config.toml
d_expert = 320
d_shared_expert = 0
n_kv_head = 1
norm_place = "pre"
norm_eps = 1e-05
rope_base = 3590.0
rope_fraction = 1.0
qk_norm = false
extras = ["capped logits"]
init_std_up = 0.024
lr = 0.0015
weight_decay = 0.11
schedule = "wsd"
Below are experts of layer 5 (counted from 0) of a mixture-of-experts language model. Rows are named router (the router's row for the expert), down (a neuron's output weights, with its number) and show model dimensions 0-191. Each number is 128 + 24 x the weight over its row's rms, rounded and kept within 0 to 255.
Before each expert's rows: "raises" lists some tokens whose logits its average output raises strongly, later layers aside. This comes from a sample of Wikipedia text that the model never trained on.

# expert 14
raises: "ug", "u", "ur", "ar", "in", "av"
router [106 127 183 105 137 139 130 115 170 123 115 113  92 167 124 115 123 123 120 119 135 133 151 100 124 118 127 110 154 255 118 116 139 152 138 101 130 126 114 114 110 110 188 159 127 122  75 113 128 121 109 125 133 118 113 146 119 105 136  86 146 134 110 129 126 102 133 182 128 153 125 142 150 153 146  91 133 136 135 131 100 104 111  85 136 166  97 108 121 136 140 175 109 154 104 119 168  78 130 138 129 123 126 127 134 143  75 144 114 122 125 122 134 129 122 109 124 165 145 139 144  83 149 102 137 135 175 103 122 131 144 108 162 173 111 128 142 135 131 125 114 146 101 151 127 124 143 120 109 150 142 105 123 131 116 150 102 132  91 161 122 128 132 143 152 134  97 107 135 109 156 125 103 140 145 116 140 119 203 124 137 147 101 165 146 133 107 109  90 141 131 162]
down21 [ 99 114  89 128 135 104 117 141 165 116  97 141 157 111 148 101 125 198 109 132 136 133 116 142 136 122 130 160 111 158  84 117 125 123 121 144  91 143  85 180  88  93 132 140 122 164 146 114 130 122 115 104 131 113  94 136 128  89 121 117 130 144 120 134 100  93 130 111 174 124 136  93 151 150 168 115  97 107  81 179  90 119 126 103 114 172 121 167 132 181 118 156 177 107 114  48 164 139 138  90  96 118 140 103 148 149 107 106 128  96 145 116 151 165 124  98 171 119 125 134  98 132  97 149 106 125 129 129 132 130 131 116 122 144 165 128 130 119 109 122 117 132 134 111 102 121  88 158  96 149 150  87 128 129  92 128 177 154  89 116 122 128 134  88 145 139 136 148 119 101 133 144 123 119 146 125 157 115 126 164 127 174 138 109 139 137 159 139 135 123 152 109]
down22 [113 126 126 101 129 139  98 156 110  97 155  95 134 140  91 148 154 141 142  93 134  84 126 116 114 127 121 135 130 168 124 135  92 110 139  98 129 136 148  80 163 100  90 102 114 107 125 122 127 132 113  93 167 129 124 131 131 137 109 115  95 120 108 106 143 145  89 119 104 159 101 158 144 191 141 173 112 149 129 162 165 128 116 117 127 151 114  97 120 117 154 164 141 133  97 100 135 123 129 101 133 107 123 179 100 157 135 122 129 105 134 119 171 138 157 145 139 106 166 163 157 133 130 139 123 128 116  85 197 110 135 177  73 139 112 106  90 144 127 119 145 146  90 110  94 122 134 146 111 109 141 131 140 144 166 196 107 144  95 132 151 151 115  98 133 116 128 135 151 160 109 104  81 139 110 136 177 166 137 131 149 160  83 120 124 107 141 116 128 101 109 145]
down23 [127 174 128 112 127 117 164 117 164 159 127 135 115 150  87 191 117 120 145 139 113 168  77 122 152 114  75 120 133 131 124 128 159 152 123 105 146  83 155 102 135 119 100 146 150 116 117 113  99 122 111 136 142  85 146 112  90 132 126 143  79 104 148 126 136  82 141  98 112 146 122 147 131 130 108 142 119 134 148 100 133 157 138 110 108 104 175 172 138 153 158  87  98 202 161 130 118 106 172 159 154 154 104 138 149 124  98 124 145 120 161 148 170 130 170 158 117 113 118  96 101 156 122 147 129 142 132 107 136  96 119 128 157 148 159  95 132 111 139 134 149 113 124 124 125 125 111 173 130 128 148 137 108 151 113 136 155 129 149 208 151 143  98 106 159 154  98 159 144 142 137 116 117 134 162 103 155 107 111 135  98 131 116 153 111 127 137  90 111 145 112 109]
down24 [126 143 171 134 106 152 139 117 143  61 140 121 118 111 125 133 120  98 143 194 143 133 123 122 137 162 124 164 136 155 114 100 167 170 131 113 151 187 117 148 123 106 101 128 163 156  99 101 147 132 132 134 134 150 139 128 113  75 101 131 188 127 103 131 128 132 108 101 156 120 152 154 161  86 171 101 113 134 133 147 124 136 110 167 183 122 116 135 126 148 131 115 136 149 143 126 148 151 153 133 181  86 129 117 102 128 165 150  88 164 128 171 163 133 112 100 131 152 134 133 178 127 103 127 125  92 128 158 167 127 105 117 153 139 119 125 117 142 168 103 134 128 160 111 166 106 145 166 129 145 196 154 129  83 160 106 116 148 125 139 121 127 150 132 118 107 147 142 113 118 132 135 114 127 163 128  92 140  94 164 151 134 116  88 133 151 111 134 150 100 119 113]
down25 [160 111 151 109 154 134 140 138 104 127 137 111  81 115 101  95 124 145 119 160 157 139 181 108 118 160 120 110 105 174 115 131 155 103 107 152 143 162 165 112 111 104 129 116 148 139 178 122 122 109 110 136 126 128 121 136 143 132 128  94  89 144 117  92 104 145 154 140 149  79 140 166 159 115 138 132  68 136 102 116 121 148 128 138 124 110 105 160 156 142 120 167 155 144 154  79 124 179 138 129 106  81 147 111 127 148 175  78 143 116 100 119 168 117 144 110 100 126 100 158 140 125 171 122 105 129 127 120 106 151 115 137 154 143  92 134 152 135 151 122 109 149 141 159 115 123 138 143 139 170 165 114 161 130 150 137 172 127 127 162 111  88 114 143 134 108 163 104 132 140 136  81 112 108 132 131 119 125 142 135 160 159 184 100 155 116 189 147 107 165 101 134]
down26 [163 135 148 104 147 144 122 151 132 130 148 126 109 147  95 101 132 125 200 152 143 107 161 135 149 114 122 153 157 107 147 128 116 136 160 120 110 104 139 112 169 108 152 121 153 123 131 125 104 144  81 138 125 122 115 124 121  89 125 170 160 123 127 120 112 133 157 133 141 130 120 145 172 132 140  92 123 111 110 148 143 129 182 147 103 137 119 103 156  98 120 156 165 152  86 137 147 139 110 157 131 129 167 131 141  95 111  95  92 116 122 106 146  95 101  96 155 142 147 177 133 133 134 126 110 100  97  95 101 179 133 131 100 130 122 106 123 131 128  96  97 149 123 157 158 114 136 148  75 109 171  86 115  83 147 112 145 109 156 123 177 149  80 107 124 112 146 128 123 172 140 128 135 149 144 122 115 166 108 155 148 136 121 217 145 128 146  77 135 123 122 109]
down27 [166 131 112 151 153 142 127 122 148 152 163 160 145 125 134 151 142  99 165  97  97  94 103  85 132 134  91 119 104  71  97 105 110 126 140 120 156 168 122 121  81 124 122 129 102 100  98 142 128  98 133  86 104 111 107 131 155  88 132 118 100  73 102 165 111 124 143 151  67 107 136 127 142 106 111 112 159 156 146 114 137 108 116  93 150 106 110 163  94 156 118 122 142 121 137 171 115 118 127 162  88  89  91 106 115 126  98 120 116 166 127 146 128 124 144 111 136 135 120 119 128  77 105  50 134 109 144 152 114 182 113 127 180 120 132 137 127 129 143 132 128  91 121 133 127 133 104  93 170 127 118 120 162 119 141  92 103 127 149 150 173 134 130 129 154 150  97 140 122 127 118 129 153 130  92 120 135 110  94 172 134 127 108 127 123 181 133 110 141 119 108 141]
down28 [106 129 117 161 118 147 131 151 126  91  87 148 118 103 125 126 138 140  84 141 118 113 117 122 129 126 134 103  87 115 131 126 149 169 136  95 145 161 135 109 141 163 172 112 154  97 101 107 125 111 171 106  73  92 132 175 146 103  95 138 116 135 139 116 164 126 160 148 157 146 165 139 123 215 122  73 124 141 135 135  97 110 154 144 154 130 123 143 160 135 129 113 147 165 150 165 134  96 122  98 150 105 142 131 141 157  94 175 103 139 142 105 108 134 140 135 131 148 151 132 145  94 132 141  77 117 124 156 125 113 149 116 136 135 154  99 109 126 107 137 119 160 167 140 100 144  92 151 107 162 161  90 185 171 152 120 123 114 130 149 144 154 115 126 143 156 126 153 156 132 162 118 123 130 184 136 108 137 121 150 121  93 111 143 118 129 158  95 108 128  83 117]
down29 [ 98 117 133 143 120 134 105 142 127 136 127 135 136 114 133 164 100  98 142 158  94 106 103 121 135 159 157 161 125  93 152 134 180 143 140 136 104 116 106 108 145 145 135 101 123 133 131 177 152 122 122 131 146 101 172 109  95 167 117 110 132  70 125 118 155 155 146  97 145 113 150 130 144 135 150 139 176 160 119 135 112 132 150 148  78 108 191 108  66 177 126 113 106 145 116 136 154 154 132 102 112 156  78 159 131 146 144 125 107 142 148 149 119 129 129 121 101 172 151 129  70 100 126 147 140 114 112 147 115 113  94 149 142 145 156 200 120 127 139 120 113 118 101 143 156 128 199 143 137 117  78 131 131 127 123 140 174  93 128 140 129 118 118 121 123 107 109 159 127 127 127 103 129  88  81  85 130 142 135 168 129 138 157 103 109 112 126 126 146  96 124 130]
down30 [164 130 122 113 120 133 144 140 154 149 159 105 115 116 142 164 101 130 136 112  95 101 109  83 149 128 104 159  93 178 130 147 132 127 163 195 145 135 105 161 102 131 140 106 143 170 122 130  95 115 123 133 133 137 101 143 131 164 140 132 136 160  95 104 103 104 149 102 114 161 152 107 139 118 122 128 111 115 125 113  96 110 132 120 136  49 152 144 121 130 107 128 122 136 116  97  94  88 180 158 126 113 172 164 152 159 158 145 116 139 139 150 101 121  96 132 156 104 139 136  96 125 151  84 138 100 116 138 127 109 122 134 133 158 150 125 142 176 139 148 173  83 115  74 127 119  98 122 114 128 181 103 154 146 118 132 121 142 130 110 104 146 111 107 151 122 123 112 123 148  71 146 140 152 155 139 118 123  72 155 132 144 114 126 128 101 118 173 134 111  76 163]
down31 [133 112  72 111  95 162 113 131 101 106 152 135 163 129 105 170 167 132 145 125 111  90 122 123 114 166 154 166 133  96 153 132 104 154 172  95 144 116 103 104 110 149 169 153  76 137 163  99 109 127 124 140 144 173 134  99 113 141 106 121 147 104 124 152 111 109 124 128 105 130  73 154  99 124  72 128 162 126 125 121 155 118  97  63 132 130 153 121 127 108 137 115 104 153 125  77 110 173 131 127 143 122 113 103 169 172 122  93 138 126 108  91 170 119 131 147 134 159 117 126 161 111 120 159 138 145 114 144 105 126 157 106 137 105 139 139 140 128 118 145 131 164 152 137 145 100 151 124 147 138 194 104 147 140 109 154 125 131  90 153 114 128 114 183 144 154 130 140 145 124 111  91 132  87 113  89 135 139 102 141 106 139 136 152 152 155 121 123  96 156 135 152]

# expert 9
raises: "en", "u", "i"
router [117 114 189 115 151 132 164  88 153  95 135 119 120 144 110  90 118 121 131 144 123 165 123 130 147  96 124 124 171 196  89 123 152 178 125 123 105 162 140 119 161 129 144 125 146 117  83 149 128 101 139 105 123 112 144 148 106  91 126 117 145 139 137 118 116  77 149 145 126 139  82 168 152 130 105 136 107 138  98 116 155  75 176  96  92 164 145 134 149 130 138 129 124 145  97  98 186 103 166 121  96 145 101 136 151 127  90 144 125 131 114 171 147 134 120 139 116 158 137 127 141 141 142 101 167 126 127 149 154 132 131 112 140 147 144 130 165 142 139 110 141 127 137 113 134 136 173 154  95 109 130 126 127 134 130 164 122 125  92 166 127 114 118 137 151 119  63  85 138 124 144 116  97 123 146 122 149 123 154 130 130 147  84 170 120 101 120  70 130 177 128 162]
down13 [104 126 144 138 119 109 111 163 121 113 114  84 142 132 132 109 126 171 163 108 113 141 138 140  91 107 156 112 125 175 155 111 111  80 120 135  98 135 157 176 114 125 142 169 131 102 130 131 116 105 129 104 147 132 107 100 101 101 160  98 100 143 148 154 109 140 166 111 115 147 161 130 145  94 159 126  73 154 117 160 171 112 132  90 101 119 123 134 152 172 125 146 134 149 169 125 140  99  93 136 160 156 155 108 155 125 113 160 153 143 105 171  87 170 164 122 115 125 109 130 118 103 115 148  95 169 122 144 128 123 139 174 123 109 181 124 123 119 164 124 164  93 113 128 155 114 100 180 121 161 113 133 143 141 147 100 125 122 127 137 105 123 116 134 156 157 125 136 172 123 129  94 159 138  77 120 111 125 134 129 114 100 104  93 149  64 134 129 105 107  99 121]
down14 [111 131 107 169 111 132  72 113 127 144 124 162 129 170 139 146 163  79 102 143 164  68 139 138 156 136 119 120 142  86 169 114  83 112 141 122 120  98 105 151 130 148 141 107  98 143 170 123 105  95 115 114 106  49 116 101  68 108 104 112  98 138 116  98 162 150 113 160 110 102 123 172 136 113 153 159 158 115 103 127 137 158 114 128 136 109 124 110  64 120 128 170 119 132 122  83 130 181  96 121 114 112 119 127 141 150 147 139 115 138 126 136 141 162 126 131 109 107 134 109 135 119 122 139 115 104 114 141 127 124 136 188  97  91  99 106 151 142  96 119 113 127 118 142 139 108 147 108 124 154 119 103 116 135 137 148 142 133 113 134 144 145 137 143 145 107 164 113 104 142 133  90 114 142 125 107 138 117  60  90 169 116 160 100 138 114 135  99 138 121 165 130]
down15 [107 105 152  95 117 156 117  97 146 170 150  96  96 103 156 135 137 107 114 173 137 108  98 109  91 121 111 133 141 121 149 141 147 114 106 160 155 127  94 119 130 112 140 130 161 126 114 140 115 119  87 168  65 139 109  85 133 112  85 132 149 144 105 172 134 182 150  94  97 102 135 124  71 124 105 141 125  92 146  93 122 208 150 114 117  84 168 155 103 139 142 128  90 140 109 147  93 150 134 158 111 145  91 132 113  92 143 125 150 117 123  94 123 138 113 140 128 126 141 173 125 118 138 111 140 154 118 148 119 145 104 125  85  98 134 115  99 124 113 153 141 105 138 135 192  93 129 122 159 111 103 107 149 112 145 136 137 130 108 115 107 128 105 146 141  90 110 102  85 138 148 100 134 150 108 131 117 134  88 110 116 130 137 129 132 169  97 114 170 133 109 133]
down16 [125 164 133 134 155 190  46 152 119  86 100 128 107 141 128 144 175 142 120 110 141 129 139 141 174 106 148 137 116 144 137 174 123 110 109 141 105 151 126 132 138  88 153 123 187 123 111 108 147 139 130 136 112  89  97 109 112 140 102 166 125 119 126 122 118 128 144 122 133 113  99  98 147  95 136 131 119 130 128  85  94 128 111 125 165 159 132 133 148 140 166 112 117 118 139 169 127 128 126 130 151 122  78 103 151 102 124 142 149 142 160 132 148 134 110  94  85 137 140 138  88 119 137 142  88 192 114 118 150 133 101 170 110 161 135 113 110 121 108 157 128 121 111 101 137 120 141 134 148 140 110 101  59 111  98 125 111 146 145 118 146 103 166 144 128 144 124 111  83 150 110 114 139 138  99 129 143 136 155 152 125 131 142 113 106  85  92 110 106 181 100 188]
down17 [120 102 133 129 114 123 113 108 127 147  89 138 175 107 127 100  79 108 155 128 147 151 151 145 143 142 141 117 122 123 132 109 140 133 170 193 119 111 138 143 166 149 138 101 146 113 107 166 120 131 160 165 152  99 164 148 111 112 153 146 151  85 126 175 130 128 145 119 110 107 139  83 134 144 123 111  94 136 152  77 152 149 123 120 107 149  98 142 123 113 144 141 123 150 167 117 119  95 128 137 116 104 140 118 138  94 138 121 128 116 146 111 131 147 102 122 136 119  85 119 141 142 144 136 159 132 161 120 115 160 119  92  95 114  88 114 102 154 168 162 128 143 123 137 118 140 129 177 108 111 112 127 133 109 131 102 148  80 101 119 120 101 128 133  93 144 180  45  58 125 133 163 133 130 153 133 135 133 135 149 195 153 105  96 121 117 119 190 129 137 125 104]
down18 [140 128 116 157  99 157 106 172  91 128 122 162 138 133 140 125 133 138  98 143 153 140 128 132 129 127 131 135 153 140 105 121 139 173  99 156 128 163 130 132 117 142 166 153 138 103 130  99 108 204 118 111 169 101 112 153  81 134 160 138 107 122 153 107 137 119 130 145 108  96 142 150 146 147 139 149 144 109 131  98  85 125 118 111 109 150 176 130 120  96 138 114 110 152 117 101 143 117 106  97  81 104 138 107 124 154 103  84 142  99 143 128 159 141 136 152  83 137 151 144 116 121 115 130 112 141 142 122 130 128 105 103 140 113 155 146 144 142 107 166  84 151 122  99 142 112 168 158  98 115 155 122 114 129  97 127 137 125 162 156  87 176 120 134  89 104 163 161  53  93  81 152 119 141 123 143 123 134 116 119 151  87 133  55 147 124 154 145 129 149  87 122]
down19 [125 109 122 100 128  89 109 174  83  85 155 131 145 113 136 137 126 127 114 100 127  91 130 130 133  97 173 163 170 110  98 104 160 139 113 174 129 163  98 152 125 139 113 111 138 124 102 118 186 106 159 120 133 127 159 100 139 107 119 117 217  69  72 114 114 113 128 114 155 138 129 106 135 115  98 106 146 102 118  92 105 124 125 111 157 153 134  88 130 110 132 152  98 138 169 114 154 158  79 107 120 103 118 141 132 126  92 106 145 116  93 120 102 119 147 151 112 114 125 162  99 142 133 149 128 132 123 160 157 125 120 138 141 138 110 144 118 155 146 117 110 157  82 127 108 160 120 126 161 160 153 156 122 114 109 148 114 146 105 124 129 106 134 120 164 191 157 119  97  87  98 143 131 133 130 101 144 140 155 124 115 122 165 155 121 163 114 153 119 158 132 147]
down20 [127 118 128  94 150 154 106 146 137 124 102 154 152 105 113 133 160 117 118 140 132 169 113 101 147 104 145 111 131 143 114 126 121 184  83  99 110 120 140  90 149 116  93 120 177 139 142 104 130 122 130 130  97 171  99  98 101 130 107 123 126 148 101 150 130 116 168 152 117 131 142 133 130 135 142 110 127 109 128 165  66 147 148 142 145 114 176 125 123 138 146 153 101 107 117  79 149 159  75  85 120 108 148 109 128 153 150 172 153 105  98 171 160 141 139 178 146 133 131 136 137 118 156 143 155 170 124 107 148 103  94 146 128 140 113 148 120  89 119 133 133 136 114 119 103  98 156 115 129 106 155 188 139  81 144 156  92  95  87 125 101 137 131 147 122 133  87 170 121 150  84 102 102 120 129 155 135 134 155 118 152 107 142 149 153 116 138 136 117 148 194 110]
down21 [ 89 163 145 139 102 124 120 165 132 133 143 143  84 111 101 145 154 148 105 112 135 145 111 148 170 166 140 122 111 133 178 151 178 167 131 108 129 118 100 122 120 121 109 139 122 127 162 157 120 119 161 135 148 111 133 112 151 120 106 152 142 131 141 113 129 131 197  57 121  82 101 142 164  94 141 138 112 113 109 100 143 125 155 166 128  92 129 149 127  71 109 132 141 131  98 154 149 140 135 131 100 100 157 123 144 143 168 128 138 157 120  97 160  98 133 108 103 104 119 191 142 116 148 101 121 137 152 156 131 139 134 135 115 144 129 118 138 116 120 144 136 110 148 100 125 174  85 158 180 140  81  84 115 126 122 145 121 109 142 125 136 100 117 111 104 110 107 141  98 121 142 138 144 118 117  91 133 131 107 191 147  72 138 139 156 102 168 148 139 108 144 158]
down22 [103 148 150 132 137 100 153  68 132 157  78 119 115 145 140 137  85 147 108 135 113 144 101 147 145 146 113 106 125  98 152 113 171  90  95 145 131 157 144  99 145 129 161 133 134 159 110 111 118 137  83 189 170 146 162 153 155 152 110 140 139 143 135  97  90 132  89 162 126 126 130 121 144 111  94 132 103 106 162 113  92 163 107 122  97 112 115  97 134 133 155 115 135 145 142 115 112 122 132 138 101 141 131 152 137  82 110 119 127 147 151 123 143 125 111 177 124 156  92 157 148 160 131 127 120 147  99 112 118 122  84 114 115 201  93 115 129  82 103  92 130  85 152 100 145 140 100 134 123 106 139 133 131 116 124 127 137 131 189  98 129 121 122 127 104 143 138 153 134 104 109 142 127 138 100 122 117 112 107 131 151 128 103  99 132 112 111  97 105 188  64  97]
down23 [131 103 136 133 163 106 120 124 148 134  97 114 159 106  98  93  86 150 119 123 168 153  95 117 132 155 141 143 136  48  89 145  98 110 187 110 144 121 164 110 144 133 121 127 125 132 147 150 106 154  86  94 159 117 138 132 129 173 134 172 131 109 123 160 141 131 168 157  84 115 120 148 101 122 114 183 111 122 128 128 128 178 139  91 116 160 157 135 134 105  81 110 120 120 103 125 136 129 129 109 120 109 161 201 107 130  86 161 151 156 175 102 140 157 124 109 114 126 149 145 176  86 132 109 121 115 111 106 131 121 113 111 129 168 128  95 131 132 102 130  74 127 142 127 116 167 127 115 101 100 145 166 135 136 165 140 136 110  71 115 131 102 134 145 119 150 147 121  85 121 147 127 140  89 134 164 131 134 123 142 135 139 130 148 143 134 106 123 120 114 145 143]

# expert 5
raises: "av", "ud", "ib", "as", "i"
router [121  95 157 134 128 103 140 132 152 109 121  84 101 166 137 104 130 102 120 147 111 163 140 125 137 137 111 154  89 255 138 126 153 161 136 117 108 127 170 137 154 162 149 109 149 121 117 101 148  87 118 138  98 131 165 172 102 108 112 128 144  99 140 116  90 127 114 137 168 121  66 142 155 109 126 112 127 146 107 117 142  98 114  90 110 144 135 101 126 118 127 152 127 111 115  91 175 130 146 123 110 140 105 154 146 113 102 150  85 112 110 172 135 102 111 117 106 138 143 144 123 131 146 124  72 132 147 139 159 123  99 135 111 180 129 152 118 159 117  84 110 129 128 151 111 124 136  96 104 132 123 144 134  84 108 134 119 144 109 149  93 103 114 125 126 117 137 104 143 106 172 112 121 128 150 134 128 102 148  97 139 141  71 158 132 138 102 140 126 150 120 156]
down10 [157  96 178  85 108 115 128 130 112 113 122  87 111 144  89 113  91 121 103  93 142  87  79 140 115 139 105 133 163 124 140 142 126 117 173  91 111 128 140 134 137 134 110 127 120  87 157  73 148 110 175  81 103 116 117 105 116 132 134 112 109 113 127 153  77 104  73  92 111 119 113  82 102 156 115 140  92 108 165 124 110  96 144 134 101 121 130 133 120 152 145 128 109 155 119 151 106  95 148  89 124 150  97 141 129  89 153 137 168 126 142 114  95 143  87 102 153 121 134 122 124 114 142 129 139 140 121 125 126 155  86 159 108 133 118 150 124 105 147 109  89 160 135  97 113 103 112 147 120 138 134 128 105 156  82 121 145 138 116 119 135 150 140 130  88 144 129 103  81 139 161 140 132  82 140 140  61 155  93 159 105 131 103 117 157 120 106 107 150 119 103 113]
down11 [ 93 148 121 163 116 139 147 145 162 105  90 148 156 110 122  75 123 130 121 136  60 132 152 127 106 147 133 141 100  96 162 119 103 167 196 108 128  86 150 125 105 156 107 125  90 118 122 124 137 139 117 106 148  99 156 118 174 131 140 104 133 121 127 112  97 114 177 176 153  97  99  85 119 156 124 144 113  97 118  93  97 156 123 165 138 158  98 145 144 111 114 149 132 107 178 134 134 141 164 114 107 106 112 137 146 163 132 136 126 100 141 137 134  86  94 119  88  96  90 157 129  95 112 115 141 111 145 102 124 147 111 149 119  88 161 118 175 126 158 138 157 122 109 125 140 119 129 116 107 157 128 142 112 106 113 143 128 154 117 128 135 163 149 135 119 103 158 131 131 101 128 133  89 126 155  77 134 132 134 134 169 145 113 132 120  84 121 139 171 171 165 117]
down12 [111 107  84 179 121 125 151 181 111 151 145 118 142 120 116 127 131 160  89 100 143 175 103  83 121 172 152 143 100 131 112  67 121 137 108 105 109 111 118  95 153 125 158 129 128 173 169 106 124 124 137  83 110 121 134 109 131 160 106  85 116 104 152 151 121 102 122 166 142 154 150 139 154 114 123 148 139 128 139 164 126 120 138 115 101 108 103 113 109 129 120  90 137 137 148 127 160 125  96  76 127 120 112 112 164 131 121 125 141  85 107 169 138 105 147 157 112 161 167 117 134 128  96 153 163 182 118 126 103 111 136  65  83 138 105 121 124 142 111 126 140 139 142 129 109  81 110 117 130 148 176  97  52 145 134 153 130 122 138 117 119 120 151 112 109 108 125 114 103 136 145  99 147 103 138  89 124 146  94  99 125 157 144 142 143  97 150 143 104 143 123 115]
down13 [128 147 115 149 157 116 124 125 111 110 146 163 119 128  92 115 131 139 134 159 141 151 141  94 157 150 173 146 111  93 150  87 167 144 150 122 109  85  71 122 148 149 131 138 108  93 121 132 138 133 146 170 164 119 132 123 137  96 133 117 160 126 114 101 124 116 130 190 101 124 110 142 164 137  99 154 147 153 160 107 176 151 139 144 157 150 149 154 121 140  83 125 121 127  81 136 131 150 149 133 153 152 123 131 136 143 144 151 150 140 127 126 110 168 121 135  94 168 149 157 148 137 116  92 117 172 123 113 120 131 111  88 150 136  76 138 191 123 168 116 127 163 118 132 161  82 114 124 141 103 121  90 102 147  82 138 112 116 124 128 149 177 101 128 123 117  99 152 184 130 165 120  92 152 120 138  84  88 119 142 104 157 124 100 125 147 130 143 110 100  98 119]
down14 [143  84  91 155 141 130 116  93 147 108 132 151 156 131 120 172  99 109 170 163 131 142 109 123 152 127 138 127 107 134 134  85 172 166 105  80 135 151 110 114 120 160 116 143 107 108 125 143 153 134 147 105 144 135 164 165 121 123 112 163 117  71 150  91 131 164 130 116 162 111 125  97 127 114 148 100 148 169 169 126 126 132 154 116 118 119 147 100 118 174 118 115 130 146 143 154 113 123 119  96 122 134  80 151 147 119 161 110  98 151 158 136 133 140 144 101  62 146 158 172  93 169 126 177 149 117 121 129 133 116  92 114 132 102 134 174 108 140 137 139 102 151 113 138  99 108 152 129 115 138 163 144 143 124 129 136 141  94 159 118 167 152 121 171 102 153 115  81 149 131 125 122 127 112  94 128 112 148 150 171 125  99 127 115 141  86  81 142 140  89 157 136]
down15 [117 140 117 147 120 135 151 130 155 107 115 159 105 138  97 137  91 154  96 147 113  98 111 131 125 154 114 142 139 108 107 153 113 112 165 159 119 128  61 159 144 104  69 128  95 136 138 145 127 141 163  94 157 142 135  90 113 124 102 133 106  83  97 116 154 150 148 139 103 144 138 112 116 146 125  87 136 111 123 115 141 144 122 129 126  74 142 125 120 145 134  85 123 137 102 160 131 132 105 137 113  88 128 175 132  78 121 170 164 135  95 101 126  66 130 116 143 113 142 152 117 123 139 135 117 151 139 165 175 158 122 146 153 128 110 118 130 160  94  84 130 162 201 125 136 191 111 107 119 141 123 172  97 135 104 150 115 150 132 110 130 134 102 136 130 166 144 135 112 167 122 167 107 134 148 119 125 104  98 130 100  68 117 126 155 133 143 110 147 108 104 104]
down16 [139 156 155 122 109 132 145 129 152 119 137 143 133 143  90 119 101 147 107 101  98  87 121 177 109  85 126  78 160 175 148 132 120 120 113 114 111 114 121 134 158 128 158  87 137 141  98 170 145 142 153 123 115 131 161 106  92 125 139 116 118 120 148 114  92  85 119 126 143 110 133  97 117  91 153 119 128 150 146 146 105 126 136 148 128 109 121 106 179 127 126  92  98 132 136 152 119 140 101 107 142 109 173 123 115 116 146 151  99 132 140  94  78 133 130 112 181  83 111 138 119 170 151 108 125 168  86 123 170 131 130 118  90 138 178 136 143 122 141 154 153  99 130 152 156 116 140 141 148 103  87 144 154 149 166 109 163 137 111 115 139 114 170 150 155 143 115  99 106 115 125 171 127  66  86 119 100 118 161 136 137 140 116 136 102 125  93 179 128 123 158  87]
down17 [178 165 152 141 125 164 149 114 105 137 123 134 142 116  90 123 124 124  76 113 155 146 126 142 129 111 162 189 137 138 118 165  98 146 137 140 128 146 137 104 155 157 109 133  98 124 102 143 117 152 152 117  99 127 150 152 157 103 170  80 141  99 137 131 128 143 108 148 117 160 171 143  92 125 121 127 138 127 138 160 152 106 141 124 120 144 112 140 104 133 176  93 131 105 143 107 112 117 124 157 110 154 154  96 130 146 126 149 117 142 186  96  74 127 107 142 118 130 136  88 118 105 152  96 117 121  97 109 128 108 144 143  75 127 130 144 145 116 149 103 112 120 170  80  96 172 158 113 177 120 166 125 133 149 161 101 147 117 101 166 140 153 121 108 138 139 173  86 171 108 116 144 102 124 118 155  90 161 102  80  97 141 158 139 150 110 148 121 133 127 131 154]
down18 [ 98 142 176 172 120 100 152 136 115 113 142 111  97 171 161 107 143 142 140 100 144 128 130  99 155 163 108 148 151 146 156 141 146 144 158 179 118 122 142 109 139 173 126 128 136 128  98  89 101 130 100 141 157 129 158 118 115 153 119 157 123 133 103  94 141 138 149 120 143 134 152 126 155 123 105  74 126 168 133 103 116 111 101 137 121 141 158 126 121 171 142 140 124 126 139  78 139 122 119 167 109 162 102 166 163  96 144 181 113 111 131 138 104 118  96 138 101 107 116 148  90 108 110 160 141 145 128 103 128 135 141 126 139  97 146 185 113  85 108  83 153  98 122 122 109 135  85 157 130 107 167 174 122 145 118 110 116  68 105 125 133 121 144 101  96  95 143 167 106 103 144 146 109 135 101 129  96 132  98 144  99 123 112 163 145 121 107 153 124 168  81 120]
down19 [ 92 143 140 180 104 161 113 148 150  95 130 134 112 130 127 108 106 143 148  78 131 145 118 119 150 184 140 113 144  86 147 134  96 137 130  94 136 125 174 120 192 152 107 117 108 104 129 138 123 107 136  77 136 159 137 106 121 125 175 100  67 124 166 146 147  93  95 111  78 134 134 123 146 159 124 127 134 135 125 131 154 142 148 181  95 100 163 159 142 108 133 150 140 173 124 114 131 146 126 150 115 100 139 152 128 103 139 152 121 127 127 132 103 108 111 140 134 152 119 121 165 169 131 137 110 142 118 108 138 121 121 116 171 157 100  78 136 117 142  97  60 149 161 100 129 120 136 128 126  65 135 121  99 122 145 145 156 121 146  96 132 169 136 165 131 159 143 100  79 164 138 102 113 154 110 133 127  99 135 136  99  98 109 117 118 139 125 124 100 151 130 126]
down20 [117 128 149 140 120 137 128 146 145 112 136 108 125 108 123 103  91 143 112 115 111 149  97 105 129 152 117 114  81 127 161 111 133 147 130  64 139 128 128 118  81 139 131 108 147 147 115 170 121 138 125 107 124 104 151 132 144 115  87 116 102 134 110 138 129 166 146 148 123 133 146 106 140 145 136 111 117 140 130  73 128 120 159  85 179 136 103 133 132 158 125  85  93 136 109  85 160 131 127 175 147 127  96 151  81 191 148 170 140 130 126  81  97 158 110 109 152  92 122  86 110 157 141 116 132 131 118 131 133  97 117 148 137  87 159 130 113 110 153 105  83 127 124 127 108 118 181 111 170 160 138 110 135 124 167 150 155  67 134 129 124  95 116 120 171 132 155  98 185 137  86 122 103  99 110 101  91 125  90 105 108 120 129 130 103 149 134 134  99 109 136 116]